From a checkpoint of a small mixture-of-experts model trained on Wikipedia: 64 experts in each of 8 layers, a variant of SOAP for the experts.
Below are experts of layer 3 (counted from 0) of a mixture-of-experts language model. Rows are named router (the router's row for the expert), down (a neuron's output weights, with its number) and show model dimensions 0-255. Each number is 128 + 32 x the weight over its row's rms, rounded and kept within 0 to 255. Numbers have three digits each.
Before each expert's rows: a language model's description of what the expert responds to. This comes from a sample of Wikipedia text that the model never trained on.

# expert 44
Pipes after names, speech verbs. Table pipes following player or person names in sports results, plus speech words like said, stated, According, and Jr.
router:107118148098139147125185138101126119119169181153160107092081136057182129135099137125139149118105132127200052204127152158121146140156131138142161139086154071127150135134187126172155129151117131113139105127161139152110141089083114156179158143076118127156110182110135145139098073127161121135119139126116110146046114175133183181090114144143152141093103158023118092105153074133059194161074076048205150112140120128149130078069143085169104119175135129145101108122127114160101169115139089145129113083128105122165100160131086112140135171186116133150138220140129113075101131114085106103122125210187174193130152102137063148123139134076098096098148105126102141099125136132110154110130127139109148119159137126124114105138077193131118119081117159100106195090124122168086103108079136
down5:097130173122146187102105127149178113140129102145124161172150169120138088141107167106094155082187162135149165127151190067135176120116094126160139160136122151076134136141076129092124137143174142169133134073069132208128079131147171153110104121102111132147063118157158124160093158129103208150196134181124134170150138123154145085118147124135096151118163128106183083130107162048131128131162085155127099091110152054174140100129101129150142172053165184077105118157105101139187115138089130113115188109155145121140178090163111072094117100078180144158083175126112170195108166189112191144068111107101150103110118124132103135100178204153104151105145169108182114161097117161121140125143112073133136078077125134084180109119135103111113130171100117131131084162106098104098149163094122
down6:142159123121079136104071067095096137160121196077177162119119176155078106165153146135114210091140129079106140121167138150170126130072100161144119135116175093117149179091118067106102139148160116145121135100065137180135089075120160150153136180159188078095144160121102176085141095170192118089170034196144092135100118139089163093142155123141168129183107103134133121125104143073147153097152152104078143156175091124098077130096092138200130110141112146090137126217120101128106139163109186112152118131146097146144195161144099145130145153090123098111185116186125137116119121113109127132117093143044118117124116126211108142163124147112123113119103155124126143154116110135109124091130141091124165046081126147153156168162169074132067123140151169133134113159176079162127139104093103
down7:134169119096125092121128124053193147103066125114066100079136137172168112086126153143133146128149111159214083109089096103111140114147162130148119098136191164135137120163128117146156093129126092175197140198124125084105144119160145169114164194100118184141104181080085106115139087109133177109108169180101116098136151142144147091082113109179139092152106098111127135197137090135116101129164144175086128120062142138088087154138093124141075098170097189115114135115101091182173110186086136104149089110190108115106141121115103178152145126071160086139145105110076124121088096090156174118073187080143129076124162140072107122114139103159106124202115093109073112132150129147088100123077138144124153135100105112141149197201159167085124144123104131113120153126170148170173108156128187
down8:107125092154183133110162109142176146189150137127105158172158177139097120130082133178106153106176093078092108095165162173130150101130157136172139186128121068106117158092160136122138129116117116110140094099112172079166161133154092134161136115109092100142129160119133156101121138110118126140098124153154132147171146181102060139138177135123106089061160178073106125160132101072105114124154076148127124169055145090162105112126094169138081136135134150134135165122159079162104131104086151132193103123065106159116078154139150118089110131143145153065089110142181124207123132124199084070084170116127148115137137120135142143136179189186081093111159126122094171065105096144081150141054158187149143139127114096141171168121081048124117124097177197134074159166172185113158120160115086
down9:209100096179149112141122088117129109141113154174110189185133099097116111129135112146084142110131152077081130141140110099118119167157120190071110103085132092124148155130159132121197126138116113117093097096137104134141097150170184169118099160106157170164185134078116132115115074134119166121104120198163143141122095161123194209201053106173174216112162111100122180097124165069126106093091131154091145105116125069143111122114124126071105177062157143113129143096163115125081160104150101102152153109107129171117117111144118120121119130139132148148099132133101130145105106129105117090105077092158150091106155146105149158081087083181188163123207151114125105129059083121089121164061137155110157044175170129140093103127105126093113131167138174198103093140161134127103135169119086
down10:130118109128152102143143104169125066169080156148156126086098106105099133128149089190088101051099182090124077067148157095114134159071140146132159151132177106126147131145165129076166129166186140087124138072128104106128131107091072146236039153133181127143080132133147107115144125190123117122136138181109130129153107115124159129152173153141098116078123105144122134125152134104159110145075091117124178133150154140133146135105136155076066131132153137142203119057115127119114111097117134102104120115118155162119105180139109136117118089108145190092081161076127109106145099129168139129108139124089121113120101141142109046151188145129156110151131158122090100142070182156128122095143172133079146121124117119107124147191061052117110095208132201095081155114100168204092170196103121
down11:191033123117164112154128139151060121120116116166093134137175110146092182149089177141130065106117116093127131105186060188119138153182117129097145140172139115104105162163102158105154093099158167166097168187103135118122081141070147142151221133165157142138145140159055110129127111090146109146161142162143101184127098109080115116129125132144141095148103155161119125140168158123114129144234168122113159187123138159136183125138096153117111113160102117140148122126154070113071114068090068147107150107162069106100121160129087073114139130132136152078119103125150214121085113124151054114091126128097108137100120158145136084129107133088124150088105170152133055125089138150183146097188151098154177125103122115128097066114167134149122093148161143123219078105113160150140159154142127
down12:144116055141103135150119191116201078114102193120092061099135058100183085092136088138175184157196127184118101139155154140147090141152173176071121115140115115146132133119128083134087193115148150115092120156183129145171187116139112148125152109083113129120108094125157152151124136121147135087036121121058136175122122136112141190155139146115160158157174104148125117110164098155170187144112125072105139069086102067145176106111114113092100122161173136152084171120173163180129156208129059157113098112125133179103107111113098077136093055139143143185122124151074144136108148120119176094146163148185114131133156114125101119091147149120107105135123186152127052121176163087166134207167130166131089136165159105141140150132094106134125112101091110124091126102136138166125104118114134
down13:176141150144050120181145108092128096129124173140142118066137191151113111121119130103147110081115103128132111213167144141144130150104099172152112121119187146106124113167118099149156090107124103113126164133187114166118128142150088123116146151149107129126116118138185188149087082109186123097152145152108177129107077102179112157163061157168135177148120152123131147148134124170088116067204115114178154113111059130160192090158130189147164171143130161143180112066168196106150156169114062144149155151107167124097105113141146101103150066144131193122127121157091138060121134150095090160188108154118126124138099104118151125080144148113179147141151103135182102092112123131094050140134109097095099127114207143134130100055133112231133090156094164127084107185106129123118146128133177
down14:128107121143170170128117174105122070094123170114140057145136051103118150177081128088145141146155164126157119118183121135093121106086107094126069121122071078154172134094123149104164153138155127126114114097166117173040182135114082150103176063177084134085121131142197067182117165121130144046097168149103114153174134124114129124110116117165134145078138149148126078141141116128125127165125173127080089171120118145090154124175165087108143066153113098117138153185083080069136081187158077102067139112127159129138175120086125150187085137180111167148124113113070126134101149121134140163083094163159093100131130104076183141095076107158147151082091100101073117154100123122048117134102132122164107106133146086127102098092180094119127154142162175165110153133116156154156090171135167
down15:150121134139147133101094099148128090115156147193104171110134096094163138125167141092104104112154112122074128099124150121071135116122052090126137132125082122144079137108114118104127127185151148064133142113160134088179096176125095123132140101101155142128094132128068126119139139144144164146152165144100115159232112147156101082086136173112105113159161163169117151139116164088070134159084133149174124102120142079131228149116106100090150169119111097083139099134052144113112131090078142130112156131095125200184115180159139068157207131092146142139096183103127107171108178188109111108125070123114141073090166172143138158099145155143145148054100154130115046153122101132060157126088115123098183131077140145124102119127111128169159158155189116106158110084118049078199126138122090
down16:114113070080061113047165119165087115123076115138138132208141149099169110173172082088178165148126103048117149174104100148103139122153141124060047145096068137147122102118146133143148161072179167131127143190159124128130128119129139145074147093128144085138128142160194100141143161126132146158146088048145148161075107064097147098113080166167147120101122130118123101158137187150125153116142173115072121120109108112140180107137147062130139147150118148101131096152122079155109113151096067163118144134092056117113131159158119081051132167043126121093112094109151157115118121086175121106121169167140136149135126092149131127168140087117132157140082174121072118109058088140154155066164137149165134102133147128129157159111117118099118152122101160106170212144102090089124131124173089
down17:099106164056129148163145140180105161104106169143090156120044087110133091166134114110162120131105119129117119133142147135157164063136113124072113061174132124151163111149127115155128146102153198098121118131189098124153156139115075151070118153117109153132167088125173099137098116156152151107143147096085121204134101161141164116116202167122154160146134137139125098130110167148105149105140167134138092102142160152165152149190105106104094171182150138135123158166091085119082105144137121130078077143117145141141083093206108134106120131077069114163054069124075130179107121135040140169081101133197079115118152147078134113129113134024123146115146110152124153165143097123075177163112082155049159079148113105125106131147120090081103122069079108095152108113172147162100116181116154
down18:058110081091113154091134224117144179127122111097080183191121172127139149126130157117162130129143144133101149168140120132136142152123156137140117123115107084085070084141154114147076139120152168146159133123147133102150085148077115100190155140151132112148119121182123081151099111132099057064106168159146093182109104152142121119116130131112097112136118108127102109164104078118084149163183049125143128119165140127180108110117135077104159163114119091148062133145082158162102219140117042094099157198188150112134072066164137129112087071127189151147084144136170143080131103157091150180123082086120072081110107193131098180131164169126159153119117117121089133103091094109117134118168127152138163122131138118120156125108187106123144098132093194087119087132104157149160107171209134
down19:115110132146114099151137105110153091157109168116174140106121090103143113179156149119081164053136109151083125057132132116127132159099111122143136093131108109168120163128217143117147124155111163094185111104160163122094090134140109148139128132138126118131113165130236142095171148146066178098132129088101077213179083115106128075106170136134104242096167107107116127078116123100137182098114121125170122152156083063093180137068125136080138159165108131155102163093109147133144171080148126076133157115147129143086085138116162120198115134155163109141113127163143104147123114112164151102113118112092167203109096152117142124094150143148107164183214105150074113149149065140103098114099158106088082120103128070191110145170118192105189165098187125145130137153126154145147112160146154
down20:103201113137107173144155123152122134054136125066139129132197161119084102104122164132150141123135136115138143119146139117120200144110194041106113126123103098115103122175035127106133140086079067103158143151164118084093154095098117086108179129176101097133117075115136115102193176081128163083068134139161119161176154174144110160168117148142152127137124094156171104110114157171091098127147153174179166116159152124132128126128115192175112047183113114109120147156148123143113120190168166154100178090107131108097119199152164124128097103157136124076161153070116154137165115124143097148110122066130140162158208102203194152110169155166123085126089057098121057139096090113166075166150087133160120129119111126142101147118139084133172134137129147146145114141130148107166104103147122
down21:140164104081165088147140140153105080134170065082142142147108185161184162148097150152140096142133186134159178147145117145143120112107112090153163133108130109114120151166107142120218099152106104098172135153144106142132111142095144163136093137090128108136135122100082113091122097091177137122107090159144123134153143127059083172139103121110121062128080110098124139173110140135089106112136115176175098125182106164150112100155087094129114177102149154211097175196170134153068142110111144168214078146118104095140108138128132121125105125191089131117114072103167123141144114080153161106143107118159083155176229131163156221139141171156138010130130111099132168075156125144096102063137156118109080087134142107164132144103194138120127124097135119177076140166182109134160098124123142
down22:164170095148136109129141090076144110176164117122126142115120105119115103106105172065175120116152101105115108136139114099127067135129154096121077139120111082176147144122144129184112129111141142110098141103154089171155128153166213124131147089137155128152170073127128127131107174081091181112108160113088193117166144112165074088193110126149099060142098179110168129132168100123187167175163130146074191099097133170160116115144145070130107116128123125105148115184157169160085191137120121149128190153135217140079092102166150101154105128117104178182143130092073101105098092126147142139148128188101126088065101126103112119192090085094164177127076108086186094194178162119158148103112143205092164108112101118104112158104107129143165203171128132099133066128105138128141127089112110
down23:119128122082116122175139184126130118095154109070184132154149104130146123123146165131085139122179131137100148134095136095086189124083084087078120175157135101136136118096127155172169180127138091135113151068103170113112145173129123081098155107123132166161139157078107081130139132136101107133171123177146162116127091165093147038069125133184100179117190097132189091149096119120155104130144122182147096091134121200093082127081094121198116170084132168100102089181118142138100098094126173096115140113146092148181125139134093173113101102137196076139158189097115129150092124102152146084062110114142123159093091103099038117113086071133130093115130128072114113146079121156166213157147086105154121147112137118103059135164129110139052135099139186167138109144118112125117170137170171
down24:189170076116088098103181120164113109129180124084110154106120213153092133087127094195127127144174082121125092140115127099135107068153200144150110092150152132098066141130132131195149129173120107088131144127200084102147141133132087160075132110110109128100092181150122196068154161120155151170123126083138136148112143120136116181095043085113101105118090119102130136142127100166073120143114138128137130118184139117153113068076111158084122097119121161139143118098114164077035172115166109214177088156035123171137121195122142107130121156090111106119080112130141128184164108118174154158191136124126122139157158174144085143103119116162115091148126124136103124070153117104131126098116148119162131108125134126121148214123091126092188123139098131060070151108128122175142122095116172
down25:102133106161120148215113167101164120170067117135175078071119177123082142120075102099145127211114148168173132071100128080158204152169109140067163099140182168176144118128146104151177090152115141116145127125107130071100097167157152183142165117135104136160048187137109158148186200111069148102116150097131203165117123148170163145109126150126138070127210081099116137136116116145130092067143152117091122161106190132135141081125117186103131150188163166111154114083122163133129127090174134133171162114171136159169140157177193144132136129118102091147166135095106138113126088094120076126097159154172197110196130121120111108177140092111112138086149109130158114099142137065087118140152120174122092139138109118144128124161080115135101157113105151128161139107107146112104152111142187
down26:095108125158136120138134104063108190089149169179144093118151157106090109146135140099115080180111131164141103146147086058139176150155106151100149122157193084066100122107055056149200072137138154166086172073139143066090096141140098118147170176100142172121135059106091187110136127097138160137141077123143150139066092099144096109172115094206183131120144168119127085128135106096150125139114142082110110147099125151154178059155145078128106101162135153173099050135090135143155076126129127135125090108104035143140157170136110135098090125160159083090157108119152153063139121088159159105114136174088081122135147142084078125169130128171145142065125122124154147113087114110148165158139204131135147107127141101143132139076112185089095076137154131085126123092137126097115139141097109
down27:071129143143172143159128182160134143141122124140140178123157133069113111106150160127175102155112112107104124136032152125088139071117191126135080121139131134140155163122113135093139119181120092145148133155101126149127193105143124098099147134085143119132089166147193118126111175150063084100150106155114073126134064133118101106132136089140095139169110102205050181134148071124117115131090155145144102126172117197159125170117088062156108148160116097084130144105063146125166129056139140191102172126170179072153127123128101132113094069145107145165099119126123134094129143206137148100149081098069144103105144075154189104200133120127149106085055071116099134114151132117100116148095094050109042135140104110145116120132118123183164159141123165087112115103097131064118131180116096
down28:120117076147063137100063158175119100112116108107134131143135105171100133133163173064082089156136160133158156075112128115108174138129076136168109144130129109089186174140195113143078143164142105118121083150128103171185094148129182133171079121126129094160123143158124096103195116113144146108083164127102109168126176100136154180161146190145125101132146066139149162058184188063159120152125129164160148134169153110084114166128153090156175088118120084157081175153071187076126067138075191065131110141120136116147140119162143151128127083177108098155154131046145102107143162157164124168166155129138099120186098156113147117132168151121095121109094094103084089115066132146113143056135179110114125147134183117100140144174166129170136199163104122160174129112135096162133115115138168
down29:157099160122120136089129072205147130119157101092141164239099110070161107088105121089109124167131138123151133101147178158123138129184123135154178105125169079189124153154141100181141094103095141166121141103105066103127132128156207151175132181118127089065179131110164140106135174152131105160132128166144081093148146107134105121147117093166131114144078185110091199088156134072161119089086192097143094170115130126099184088135163129174170138149145121154101154139098119094150099128091126099102121153113126128078113058148103078102114122141162173082129116129119207139120070145171127142095105108094119144052089103119115143115114138075106114125075183131086106138082131120136161113142150090157097110139063141125167099114138125178101099108167150101142135081206044132111143124177132
down30:110111073135122136134123136173168120038144146102163094193093143131081157144131106127122130120146140121114111144175124169122173111140146093058111112148142149083091103085119098142084136153136168142135124100182135105135115151176167110138132168149111142149151106081146152153157143110120111150098109084136092125187189140057101139149113102154106093176188118141093099165090094173143123118089183191070115193135150095133109086125165120150076139126089113149170075140139108179087138131134095130137145142153181179139178162118137052103081081081198119071084195142108140189110171177119122057105116086114101151191091142061189131130097144144108115142141149113138132146178087104108140101129133104200174177115115128139095109077181097171164186093130118135137120163122080149122093146097135